config.toml
num_hidden_layers = 11
d_expert = 352
hidden_act = "squared_relu"
moe_layers = [1, 2, 3, 4, 5, 6, 7, 8, 9, 10]
normalize_top_k = false
lr_router = 0.00134
vocab_size = 8192
norm_eps = 1e-06
optimizer = "muon"
beta1 = 0.9
max_grad_norm = 1.0
max_steps = 6019
dataset = "wikipedia_en"
Below are experts of layer 6 (counted from 0) of a mixture-of-experts language model. Rows are named router (the router's row for the expert), up (a neuron's input weights, with its number) and show model dimensions 0-127. Each number is 200 + 30 x the weight over its row's rms, rounded and kept within 0 to 999.
After each expert's rows: a language model's description of what the expert responds to. This comes from a sample of Wikipedia text that the model never trained on.

# expert 12
router,239,272,229,230,159,189,189,169,238,160,223,212,232,144,194,165,199,206,222,172,203,207,134,180,230,184,260,252,218,174,234,215,156,229,204,236,137,250,185,202,195,249,202,260,175,165,195,248,185,181,219,174,199,249,175,154,198,188,214,190,171,233,204,178,227,150,249,216,198,158,234,158,185,199,162,214,183,221,209,202,164,184,191,200,233,211,164,157,183,218,171,231,238,173,169,214,166,209,177,216,159,246,189,202,187,157,245,175,203,188,185,206,222,161,202,197,162,195,194,259,199,152,191,194,197,176,157,188
up0,194,189,173,213,215,192,244,155,169,194,213,248,185,288,167,202,200,253,206,224,182,210,150,183,220,183,270,212,220,195,190,244,183,174,178,215,215,260,257,150,182,193,147,203,216,199,228,232,217,163,205,164,182,183,171,178,206,173,198,247,208,214,214,176,189,205,159,234,144,201,205,163,192,185,197,175,226,232,184,200,183,212,274,205,180,237,174,210,210,172,227,230,228,220,191,192,115,172,194,197,173,254,211,183,228,223,209,210,216,257,211,174,232,189,233,213,193,215,230,184,222,283,250,239,174,205,184,189
It responds to: Spatial prepositions. Prepositions after a noun, mostly of, in, at, throughout, across, linking to places, organizations or times.

# expert 11
router,206,153,155,182,123,182,172,224,202,242,156,216,232,196,211,188,162,186,195,212,203,166,220,157,250,211,211,239,183,235,250,195,214,237,280,200,178,204,170,144,250,207,246,219,208,171,227,207,207,172,208,178,186,204,183,197,199,240,181,208,185,237,216,252,170,223,179,231,176,249,220,216,221,187,187,185,173,224,184,194,229,202,187,169,208,245,199,228,208,181,206,178,232,162,196,189,212,219,201,213,160,209,193,221,122,184,184,180,153,248,161,164,203,221,193,226,213,154,236,241,108,243,172,209,220,163,152,197
up0,192,216,219,159,213,167,227,197,236,278,253,218,231,176,213,217,221,185,196,161,224,194,209,185,185,243,192,205,168,280,186,277,214,220,223,188,229,220,194,174,195,187,187,199,257,167,194,195,140,169,182,172,165,201,221,194,234,201,130,171,228,157,201,195,176,214,198,186,193,265,164,166,226,226,212,254,169,247,248,218,214,176,222,166,198,243,162,203,189,230,221,235,230,200,203,245,210,232,194,214,172,226,166,202,132,203,198,207,128,181,203,266,214,209,148,201,163,186,204,204,209,188,205,168,222,198,223,214
It responds to: Capitalized word starts. First capital piece of a capitalized word, above all at the start of a description line after a heading, such as Ch-ilean, C-ristina, St, Rev.

# expert 23
router,237,240,216,227,249,211,184,155,150,169,155,196,172,197,208,250,168,219,180,243,212,176,145,204,200,185,208,133,227,209,188,157,165,219,241,209,120,176,145,202,223,215,201,217,174,221,168,199,206,239,193,180,236,226,165,205,191,201,205,182,200,189,245,191,157,195,205,179,198,243,164,204,216,153,194,177,192,198,151,189,178,210,211,217,186,215,148,165,197,177,179,249,165,190,235,200,215,201,191,176,180,209,153,213,211,212,176,295,203,205,293,177,182,219,231,188,232,238,185,178,220,218,201,152,216,258,177,166
up33,166,211,266,198,174,184,149,180,186,179,213,202,211,215,194,193,204,242,234,192,173,231,203,248,197,217,190,223,190,239,171,157,174,221,156,173,145,226,191,212,255,229,179,200,244,225,234,203,176,231,232,136,224,165,219,242,153,213,190,197,218,243,144,231,222,181,206,194,209,165,191,215,172,256,216,173,213,151,195,217,211,199,198,228,182,192,197,238,175,231,152,216,164,274,201,204,186,193,230,225,135,212,189,226,190,180,199,205,170,122,232,230,155,140,222,233,206,256,241,230,171,158,194,209,210,216,194,218
It responds to: Quantifiers and adjectives. Determiners and adjectives right after an article, such as first, this, some, several, same, new, many.

# expert 7
router,219,135,176,232,162,199,196,184,253,266,207,246,166,198,194,226,199,172,182,136,208,153,208,198,197,184,200,207,200,212,212,164,201,179,201,177,205,205,222,179,232,198,186,233,162,182,232,200,201,180,153,196,192,140,201,179,254,206,156,217,233,152,157,225,216,207,185,208,194,161,224,171,202,266,223,242,231,201,213,169,219,215,215,167,157,181,170,179,222,201,171,161,143,207,163,249,173,176,224,220,260,174,192,200,155,192,226,200,225,181,143,158,222,181,168,244,248,133,201,160,208,190,164,195,139,231,195,199
up0,177,199,213,179,279,200,198,192,138,239,172,194,248,194,200,183,186,233,233,192,141,217,255,144,194,229,183,176,210,193,281,190,207,216,183,221,159,197,214,244,203,252,216,248,216,191,185,204,194,180,175,174,208,205,241,230,220,221,167,195,197,159,165,262,241,227,172,223,203,209,163,207,206,174,196,224,178,216,246,163,148,193,241,190,186,168,188,206,251,202,189,244,206,195,140,183,135,201,156,204,219,192,211,164,166,205,191,158,196,259,195,213,141,177,203,184,171,179,257,207,232,246,201,188,179,215,224,231
It responds to: Opening brackets, CJK characters. Opening parentheses and quotes after names or terms, introducing dates, acronyms or native spellings, plus Chinese, Japanese and Thai characters.

# expert 15
router,214,188,211,186,220,177,257,158,196,193,169,139,239,196,223,228,216,225,185,250,182,229,189,194,174,170,177,159,170,202,139,197,221,182,129,193,197,189,166,248,244,201,169,255,234,166,179,214,222,173,214,210,208,205,227,182,215,167,213,158,190,206,177,224,213,213,204,191,191,163,250,249,169,152,194,220,174,164,202,212,216,228,187,208,240,162,208,267,219,248,178,220,252,179,151,258,189,189,248,204,254,238,226,243,203,257,236,190,147,181,198,181,177,204,213,167,144,179,198,227,232,184,213,192,219,193,182,251
up0,207,186,212,201,129,125,173,175,165,142,207,213,257,169,196,180,171,177,171,198,168,207,244,214,216,231,227,209,214,165,173,242,216,186,152,217,245,223,182,163,265,214,237,255,204,241,200,242,214,191,268,203,145,148,231,170,254,200,169,167,228,228,164,160,213,183,208,231,224,238,210,191,198,201,245,190,209,166,174,211,180,151,223,146,181,224,200,230,198,188,181,177,201,249,206,208,227,195,176,178,173,193,219,252,189,185,158,187,176,169,172,255,223,210,160,206,147,193,186,211,193,203,223,209,200,219,212,171
It responds to: Infobox field structure. Line breaks, dashes and field labels in infoboxes and stat tables, e.g. Location, Date, Position, Venue, Opponent, Pld.

# expert 30
router,192,213,188,186,223,184,213,197,151,264,202,193,145,160,203,178,210,196,207,170,222,207,254,203,194,185,186,149,245,203,174,188,240,191,237,187,182,201,247,178,156,202,187,187,204,217,238,232,209,184,212,191,222,204,180,264,230,222,270,179,261,231,191,150,196,198,177,217,211,206,206,243,231,238,201,189,199,213,181,224,218,270,185,172,209,222,258,225,211,193,190,156,178,171,223,176,196,277,224,183,170,217,202,231,232,156,180,222,132,241,197,214,157,198,248,209,232,150,228,198,212,188,181,221,149,227,207,121
up0,192,212,205,199,171,196,196,278,188,208,204,221,205,236,238,256,161,167,180,191,216,201,241,226,213,209,230,203,197,196,184,202,181,226,194,180,266,223,211,210,246,217,267,183,267,163,183,209,227,214,199,191,210,204,217,202,210,188,225,229,165,235,136,245,188,172,173,196,237,213,203,208,280,184,174,185,205,130,184,138,198,140,221,222,208,188,240,203,182,212,215,239,186,173,166,169,176,228,157,182,225,179,224,175,221,175,230,205,170,164,174,178,164,199,198,194,223,186,215,161,216,229,246,161,209,163,106,162
It responds to: Word-start fragments. Opening pieces of ordinary lowercase words after a determiner or possessive, e.g. fa(x), thr, compl(aints), disc(iplinary).

# expert 28
router,167,170,249,196,234,182,169,227,190,134,166,132,184,196,214,195,182,196,204,207,204,159,235,150,259,206,227,216,182,189,188,193,235,239,196,163,197,206,190,231,154,171,163,169,216,178,203,212,235,231,190,156,217,181,181,236,159,189,204,220,174,179,241,191,183,182,195,224,158,184,265,258,210,207,203,138,212,191,189,236,207,230,173,248,227,256,221,148,237,159,226,187,285,221,186,206,206,190,252,174,157,170,248,132,213,229,189,164,179,200,224,213,229,200,220,211,214,212,207,207,182,252,227,188,220,213,219,184
up1,204,227,221,181,177,219,199,201,191,227,267,165,208,182,194,203,269,229,153,274,150,246,190,207,175,168,203,214,212,240,200,259,230,187,222,189,204,200,228,225,222,175,219,167,195,135,225,167,224,173,187,194,170,184,240,228,218,211,200,217,211,232,215,271,210,128,178,191,194,186,180,121,217,191,214,204,205,193,218,173,241,183,159,202,226,205,206,200,183,225,185,212,248,197,189,225,142,247,202,255,168,245,168,177,194,223,197,198,198,209,272,235,182,202,141,202,195,212,218,182,152,255,201,187,236,216,196,246
It responds to: Place and team name pieces. Second parts of cities, teams and universities, e.g. San Jose, Tampa Bay, Wake Forest, Stan-ford, and suffixes like -ville, -ton.

# expert 0
router,208,205,190,239,209,210,178,170,223,225,261,260,225,226,217,249,225,179,198,162,157,206,201,228,159,172,187,194,218,204,199,176,199,204,168,274,208,213,201,153,248,187,205,212,165,178,246,213,175,169,164,244,217,183,166,228,168,216,247,219,204,215,176,206,205,206,251,247,218,144,213,177,217,181,190,227,163,207,219,206,210,214,157,228,162,139,183,120,159,204,230,276,229,219,194,164,177,144,189,181,179,210,203,200,193,167,181,140,242,186,170,191,221,146,172,228,183,176,193,231,195,153,181,199,197,148,209,217
up16,171,151,220,214,162,168,233,153,190,181,207,222,210,209,199,192,246,210,189,201,179,190,231,221,210,190,187,187,221,205,207,201,190,252,172,241,247,246,247,252,276,225,176,218,243,268,138,170,223,218,164,205,184,215,222,157,223,194,240,219,227,157,168,151,171,181,212,187,192,221,192,153,189,192,197,131,166,207,177,263,195,183,194,206,183,217,162,191,204,264,148,166,208,263,166,162,151,201,246,169,212,262,178,218,201,229,157,200,198,198,152,207,179,211,211,196,179,194,167,161,186,184,202,210,205,171,211,195
It responds to: List item separators. Colons, dashes, commas and pipes separating a name from its description in lists and tables, e.g. cast lists "Actor as Role:".

# expert 3
router,215,215,202,200,222,223,255,219,198,205,233,179,182,264,188,258,166,172,212,249,229,166,180,182,233,215,206,189,175,165,235,233,224,175,182,172,196,193,266,210,155,182,174,196,239,219,165,172,201,250,203,186,162,207,214,248,211,215,124,233,173,206,248,203,200,186,180,134,205,224,224,232,191,204,199,222,267,236,211,244,212,196,223,191,194,199,241,184,248,163,242,198,191,218,243,197,237,250,180,162,147,243,236,123,238,240,177,158,222,181,208,205,188,237,187,204,183,196,230,213,211,215,205,194,237,208,214,249
up1,166,197,209,200,190,185,174,199,243,191,202,203,178,199,232,210,200,183,234,210,196,207,193,219,195,153,142,253,163,249,240,144,146,218,189,172,218,178,171,209,222,242,234,180,238,199,248,170,200,126,182,222,204,216,208,192,220,169,291,226,180,184,147,179,198,174,160,226,221,204,212,194,170,164,223,202,227,175,161,230,224,234,192,224,208,176,233,160,212,220,201,187,196,244,199,193,155,176,155,182,204,229,196,199,228,172,169,138,215,160,193,222,188,151,188,156,175,122,265,197,185,198,211,218,205,197,253,146
It responds to: Titles and chart names. Capitalized words and closing quotes inside names of charts, awards, albums, songs and events, e.g. Billboard Hot, Best Film, Albums.

# expert 16
router,178,224,213,229,197,181,181,199,247,204,180,148,211,243,197,170,178,178,193,265,196,224,216,168,236,153,227,251,181,221,178,235,245,165,197,154,150,157,226,227,237,145,204,173,208,246,195,173,183,167,221,154,179,175,216,170,207,221,197,208,163,180,164,190,169,247,208,200,183,232,157,203,200,202,180,194,181,175,241,194,229,206,180,194,165,163,201,267,190,177,190,163,263,220,216,180,204,197,230,219,202,131,212,136,257,228,185,188,254,227,167,215,160,189,158,246,208,214,197,163,207,256,207,239,233,189,213,214
up1,138,223,171,188,161,143,196,198,202,162,193,217,243,176,221,230,213,191,209,189,110,150,171,218,199,236,194,218,274,209,220,197,218,126,208,133,190,209,186,182,200,140,234,200,189,233,186,163,194,248,220,168,179,210,162,161,200,236,216,236,200,229,171,193,191,176,189,163,140,232,241,199,219,191,211,203,211,214,197,161,188,207,176,188,199,190,112,212,202,220,192,190,154,196,203,243,180,196,212,189,197,207,231,234,182,203,180,152,189,184,171,230,135,137,211,171,186,208,180,207,161,196,172,169,233,182,218,159
It responds to: Mid-word letter pieces. Single letters and short pieces inside rare names and taxonomic terms, often Slavic, Romanian or Latin, e.g. Lept-est-heria, Dionisi-u, Egert-on.

# expert 4
router,266,161,241,203,219,180,256,218,191,256,235,249,232,215,232,197,235,174,231,172,185,189,218,252,190,172,151,213,188,235,200,183,188,164,188,236,139,196,180,174,196,215,152,212,225,172,259,187,236,158,147,205,232,188,249,190,255,245,218,211,189,234,201,203,163,168,211,206,229,204,213,168,218,202,169,212,165,218,140,218,186,206,195,193,230,144,237,169,169,264,174,201,180,238,244,216,187,220,154,223,252,185,223,233,194,176,241,258,227,201,180,163,185,206,183,215,196,218,161,204,203,223,213,254,223,208,202,194
up16,177,234,221,171,201,193,186,206,189,177,199,191,213,171,214,239,172,180,175,217,210,136,230,199,232,204,238,141,168,203,179,158,147,211,175,251,226,176,147,204,158,211,195,206,225,237,178,177,214,208,190,205,205,190,179,182,222,208,186,156,220,179,218,159,168,184,247,191,186,117,218,170,220,202,240,169,218,180,174,173,176,168,167,193,212,202,206,139,175,182,205,156,200,179,164,144,189,192,176,202,183,199,225,149,224,132,199,143,250,190,180,152,110,178,234,218,140,206,187,219,140,189,169,191,201,185,168,215
It responds to: Table cell separators. Pipe separators between cells of numeric tables in stats, census and results rows, plus infobox field words like Starring, Education, titled.

# expert 20
router,229,220,236,244,207,250,179,155,194,165,192,196,239,168,162,174,225,221,207,187,191,177,157,228,215,173,223,178,196,139,152,189,224,223,193,222,186,186,148,198,179,210,229,239,181,219,238,259,155,201,150,233,240,226,189,177,237,223,188,188,246,200,238,219,177,231,189,142,141,218,214,240,209,179,208,200,172,174,166,187,215,215,193,159,162,188,178,145,194,231,198,233,181,178,230,165,197,228,183,180,218,164,192,184,152,225,217,212,204,213,263,173,168,226,219,154,246,190,220,249,154,273,178,177,206,158,163,223
up33,231,181,208,173,221,189,247,223,226,220,189,187,203,203,222,195,213,178,182,192,240,191,262,178,195,228,204,257,192,273,211,158,186,160,203,176,230,219,257,178,213,217,178,163,256,173,177,160,243,164,232,174,181,149,224,194,205,157,163,205,231,171,179,217,225,173,205,225,191,214,192,175,187,206,161,222,195,195,214,247,172,200,214,190,219,165,212,242,206,217,212,164,231,259,187,240,194,164,168,255,226,195,218,256,255,227,202,257,259,174,163,214,285,212,205,239,233,243,193,172,186,184,198,236,193,215,250,209
It responds to: Articles and determiners. The articles the, a, an and possessives his, her, their that begin noun phrases, often at sentence start or after prepositions.

# expert 22
router,199,191,180,169,143,200,223,182,243,233,228,235,263,225,242,163,214,223,204,149,180,190,213,169,288,219,218,200,217,152,242,206,255,226,190,165,216,204,163,180,184,211,209,193,180,235,244,176,225,198,189,211,145,146,253,184,169,157,209,145,166,217,186,192,186,163,154,271,234,169,198,200,194,212,146,167,208,224,167,228,241,214,222,205,180,200,183,148,141,193,239,183,215,222,201,188,178,165,225,198,201,155,217,190,183,190,216,212,192,158,220,231,246,205,233,199,194,189,206,179,214,127,197,160,208,187,181,220
up16,190,215,178,222,182,194,205,197,184,192,242,231,278,167,270,204,208,197,218,251,221,243,193,198,188,186,245,188,217,178,201,250,214,160,230,214,146,186,186,238,198,194,222,184,194,217,189,235,244,224,213,266,176,188,211,202,147,197,200,225,214,210,211,183,181,199,225,184,176,191,194,241,220,217,252,180,204,172,229,169,226,164,200,167,196,202,180,200,173,239,177,200,178,232,201,258,214,190,263,167,257,179,211,184,122,189,267,184,153,187,179,205,206,233,189,178,177,255,192,233,206,219,272,175,137,262,181,214
It responds to: Ranges and number punctuation. En dashes in year ranges like 2016–17, thousands commas, minus and plus signs, and month names in sports and election tables.

# expert 6
router,180,169,161,171,226,204,162,174,171,187,172,177,242,202,180,212,172,262,215,248,202,213,124,231,196,163,236,146,237,191,206,172,195,230,232,238,230,210,176,135,188,255,241,237,217,216,250,189,221,213,190,228,243,165,219,222,189,204,234,175,199,195,230,187,265,250,216,236,240,189,205,186,184,199,206,227,228,264,215,202,155,178,216,232,192,239,170,209,189,242,241,220,169,174,191,209,188,164,197,197,192,190,191,217,209,164,203,249,226,271,259,217,246,260,181,187,233,189,194,170,191,198,190,183,193,172,184,163
up17,176,166,227,229,157,182,202,179,204,188,203,161,206,188,151,227,208,211,123,116,233,183,223,184,157,195,155,212,253,230,208,229,193,208,212,220,199,259,169,177,138,185,208,204,156,150,207,176,168,193,212,223,218,160,150,278,207,199,221,246,274,198,207,186,202,234,214,208,210,176,275,218,206,190,238,176,183,210,162,193,229,209,202,166,199,171,217,207,239,194,172,241,201,150,218,231,152,188,234,216,193,210,235,187,171,258,230,200,178,233,181,232,192,180,233,177,178,175,248,200,191,171,235,223,194,210,200,199
It responds to: Verbs and conjunctions. Auxiliary and linking verbs and coordinating words after a subject or adjective, e.g. was, has been, became, and, or, -ly.

# expert 25
router,191,173,182,194,198,184,171,212,238,222,216,191,185,216,161,160,163,246,232,211,174,248,160,206,141,201,176,197,162,215,230,217,189,170,150,261,218,184,182,262,194,180,159,130,198,236,152,178,208,208,220,197,183,166,172,199,172,266,229,193,164,217,155,247,254,204,180,245,228,202,193,194,165,178,224,203,199,163,215,220,205,133,231,236,183,189,153,206,194,173,251,192,215,221,200,238,219,168,226,224,225,227,199,224,204,201,223,182,183,170,230,218,183,275,151,263,179,192,181,203,226,199,181,231,243,209,223,153
up0,179,229,196,214,169,211,230,185,220,213,254,200,248,225,212,210,216,228,209,174,265,185,217,137,185,207,218,193,229,228,211,153,214,165,174,193,211,194,149,239,192,236,225,239,219,236,253,199,121,224,230,222,159,170,182,187,166,180,229,218,126,152,189,162,220,196,181,147,242,228,236,186,204,206,237,246,197,173,228,177,201,247,227,183,254,216,227,167,242,161,207,194,202,164,223,197,163,197,180,196,224,182,194,157,167,201,191,220,230,233,223,154,189,206,184,218,194,243,178,205,202,176,222,253,197,114,201,220
It responds to: Closing parentheses, infobox fields. Closing parentheses after glosses or binomials before is/was, and taxonomy or biography field labels like Binomial, Born, Died, Authority.

# expert 13
router,190,201,207,206,215,216,252,168,177,196,129,208,162,172,200,214,259,200,218,163,170,190,241,241,158,165,171,215,206,228,201,210,218,180,199,196,229,186,175,215,225,129,192,251,218,164,162,207,244,169,226,262,231,203,159,190,138,215,239,216,200,170,202,203,171,163,172,211,208,239,168,205,193,184,206,199,226,198,155,187,185,152,202,194,229,160,204,157,194,184,157,209,215,168,246,192,226,178,152,237,196,147,205,172,208,243,183,167,230,152,171,182,262,178,228,184,181,238,193,153,136,169,194,224,134,210,208,208
up1,188,197,191,168,240,220,234,219,180,160,210,237,210,219,206,181,252,202,216,188,182,172,205,189,141,179,248,237,178,161,245,184,188,213,174,212,170,195,211,184,210,170,242,194,188,190,228,203,205,173,210,176,181,229,208,171,181,211,222,203,270,211,176,159,214,268,176,202,233,237,236,165,199,149,213,154,204,216,237,178,209,184,216,195,111,182,200,264,191,148,208,170,188,191,228,166,189,224,119,209,215,137,172,215,191,231,209,201,131,232,204,213,224,203,174,135,189,228,206,191,200,213,217,161,156,240,138,201
It responds to: Periods and heading equals. Sentence-final periods and the equals signs of section headings right after paragraph breaks, e.g. ==See also==, ===Second leg===.

# expert 17
router,165,206,223,219,194,181,230,230,212,196,223,171,306,230,229,198,232,194,273,277,205,252,177,211,192,175,189,152,245,195,201,213,206,186,204,174,169,159,214,211,173,177,242,216,246,198,170,142,162,169,233,181,172,216,216,199,172,150,209,234,201,204,155,256,181,163,169,191,225,226,160,206,165,198,166,215,141,215,146,231,222,220,213,224,215,235,233,236,172,182,184,191,183,177,226,203,185,196,224,190,190,237,191,154,191,176,162,193,181,191,193,218,162,263,221,167,172,195,163,172,209,231,175,195,219,175,234,230
up0,127,206,232,203,234,179,154,205,215,190,202,233,205,166,169,187,235,215,207,148,216,205,191,170,218,177,202,172,197,172,199,201,228,167,194,190,258,210,226,208,199,220,208,206,146,197,133,171,224,214,190,193,225,233,245,138,198,119,194,172,180,205,187,262,227,159,222,203,183,242,206,275,209,186,252,222,201,220,189,228,237,178,202,173,228,224,177,234,223,150,173,180,177,217,173,168,218,221,163,205,185,248,212,183,194,173,217,181,155,240,180,209,218,213,177,190,127,153,237,177,246,182,163,247,180,162,216,167
It responds to: Section heading words. Words in article section headings and infobox labels, such as History, Career, Personal, See also, awards, population, Cast.

# expert 21
router,193,221,221,146,192,211,201,188,207,198,175,169,183,208,181,201,178,213,184,213,235,202,238,206,164,142,162,262,210,164,173,238,210,240,232,209,237,185,199,211,134,216,214,142,224,208,156,175,209,223,172,227,234,202,215,222,170,219,140,198,243,183,199,253,250,173,162,210,216,181,180,245,195,226,182,187,196,166,197,216,165,195,211,198,218,289,165,246,248,160,222,172,205,213,191,170,217,213,175,190,172,237,191,165,259,152,175,215,242,156,248,151,162,239,187,193,225,233,174,165,262,194,184,186,183,180,221,191
up43,169,220,221,203,186,172,253,147,202,207,219,205,152,197,179,163,243,154,212,254,229,146,221,168,199,164,151,197,175,99,194,212,221,174,243,171,237,183,190,180,179,207,200,198,213,204,218,216,183,195,168,189,153,179,238,221,202,215,181,192,175,194,242,237,154,150,204,208,206,178,158,239,205,182,262,203,216,182,236,206,189,159,159,155,250,174,222,173,227,169,208,212,216,202,173,221,187,202,218,235,166,231,190,181,191,195,227,201,189,266,199,198,186,210,228,244,121,185,255,234,189,212,198,179,259,189,208,250
It responds to: Sentence subjects. Pronouns and surname endings starting a clause as subject before a verb, e.g. he, they, which, who, "Tedders".

# expert 9
router,243,236,184,164,230,208,243,230,213,206,250,218,260,154,257,232,226,267,180,158,236,196,266,249,179,230,164,179,178,202,174,184,204,174,199,227,243,159,220,206,249,211,154,193,204,180,211,203,223,170,229,205,210,196,261,216,193,178,212,193,210,186,222,220,201,248,221,200,180,186,229,139,216,225,173,157,225,184,201,190,179,199,145,182,215,142,203,210,182,237,191,223,178,171,188,143,231,185,188,228,172,191,218,258,180,211,198,181,214,203,145,196,214,182,200,258,255,197,182,258,190,164,165,188,241,172,232,203
up16,166,162,192,222,164,151,146,237,228,185,197,218,226,248,173,181,171,227,168,197,149,174,180,256,220,203,142,201,220,196,212,206,198,232,213,226,202,251,217,195,188,170,189,149,225,193,190,178,203,151,171,188,147,181,213,139,248,245,185,169,241,211,221,180,94,275,156,201,155,169,216,186,207,142,198,170,160,191,183,205,215,247,201,195,198,210,242,233,164,210,206,186,190,232,209,144,222,205,174,196,203,224,223,175,174,221,206,223,237,220,240,208,220,182,221,224,157,241,188,233,215,198,197,185,210,220,173,191
It responds to: Line-initial list markers. Dashes and pipes opening a new list line or table row, plus country codes in sports tables, e.g. GER, ENG, MF.

# expert 2
router,199,252,216,219,208,202,218,224,163,188,198,211,221,162,221,186,213,197,186,209,191,229,228,179,205,129,261,183,171,209,168,250,122,190,209,207,183,252,189,186,202,238,187,176,218,179,252,169,163,186,197,159,281,223,170,209,225,216,205,201,226,219,251,171,244,140,237,169,187,227,194,203,235,206,203,238,214,174,251,153,151,234,211,180,252,229,216,192,270,192,186,204,147,206,152,223,198,253,201,206,205,182,204,188,223,172,195,222,215,226,217,214,208,210,202,192,204,205,171,193,264,152,174,162,191,194,236,138
up32,228,272,205,181,182,239,184,199,230,232,225,136,218,204,146,239,208,184,209,219,168,249,206,208,238,192,218,208,209,190,206,195,164,159,210,226,164,223,208,206,242,189,217,199,183,157,204,177,142,229,247,168,196,249,229,159,212,249,177,175,196,186,211,168,198,175,187,202,115,177,230,234,179,219,199,213,223,183,165,219,177,194,223,240,180,187,234,198,227,291,161,169,213,243,145,221,166,203,213,180,172,189,170,195,189,160,239,184,160,238,131,163,240,207,210,207,151,221,224,183,223,198,173,203,169,204,198,164
It responds to: Verbs in narrative. Verbs and verb endings after subjects or "to" in plot and biography narration, such as finds, decides to accept, shoot, described.

# expert 8
router,145,228,190,264,219,235,131,212,183,162,140,190,192,211,183,221,212,173,227,192,227,208,227,179,216,151,192,241,200,148,190,201,191,207,260,220,176,186,214,195,221,245,189,137,217,239,233,198,158,181,193,234,218,229,149,220,203,205,208,162,182,204,209,143,161,176,211,199,158,191,194,164,234,168,234,235,247,203,166,219,179,241,206,186,169,226,193,206,247,196,221,218,223,187,184,156,150,138,166,213,207,133,262,176,217,193,156,180,200,208,258,205,182,225,220,167,226,198,203,241,179,237,238,213,184,215,208,166
up0,205,244,207,191,210,252,232,197,200,193,277,144,184,255,219,198,222,229,228,195,209,195,214,224,168,203,226,188,247,238,183,181,259,210,206,206,215,209,196,199,220,175,155,218,196,206,215,255,216,249,199,183,211,255,138,199,146,222,227,162,202,214,240,139,235,197,179,217,180,218,228,167,154,176,201,185,198,187,221,190,279,259,234,224,223,160,263,193,239,190,204,242,186,193,162,183,231,181,211,166,197,219,248,240,250,222,221,156,205,177,178,156,188,160,178,214,207,190,195,199,196,179,162,209,184,189,210,134
It responds to: Mid-word fragments. Inner pieces of longer technical or foreign words, such as catechola-min-es, zirc-on and sau-ce, plus colour words like brown, yellow, white.

# expert 19
router,232,251,225,205,170,185,142,125,209,149,215,251,209,211,184,160,198,235,183,155,184,198,204,191,168,160,231,167,197,219,175,191,178,197,239,224,195,235,179,161,212,260,235,219,165,192,205,171,177,216,191,188,195,187,160,224,239,183,206,180,232,227,194,182,242,193,235,193,211,252,214,152,145,216,218,212,159,157,253,188,147,186,149,205,258,232,188,162,182,210,240,247,213,179,159,227,166,229,211,233,208,258,159,191,163,164,201,212,205,218,186,206,245,157,213,202,158,208,189,191,221,139,213,172,227,171,200,179
up0,174,174,172,176,228,241,176,219,185,265,171,252,196,167,277,167,170,162,204,209,249,193,140,223,226,208,156,153,202,183,222,149,205,243,193,202,219,186,232,194,201,192,153,220,191,181,196,144,214,249,174,149,180,197,181,242,240,143,237,202,185,202,195,188,189,232,200,207,228,200,216,183,227,223,200,155,229,192,205,222,185,170,201,208,177,135,138,206,161,260,208,207,181,218,179,254,234,205,261,177,221,209,227,189,207,179,231,172,217,200,188,230,219,210,210,149,239,198,225,187,236,160,254,219,168,177,177,191
It responds to: Clause-linking conjunctions. Subordinating conjunctions, prepositions and commas opening a new clause in prose, e.g. after, because, when, However, during.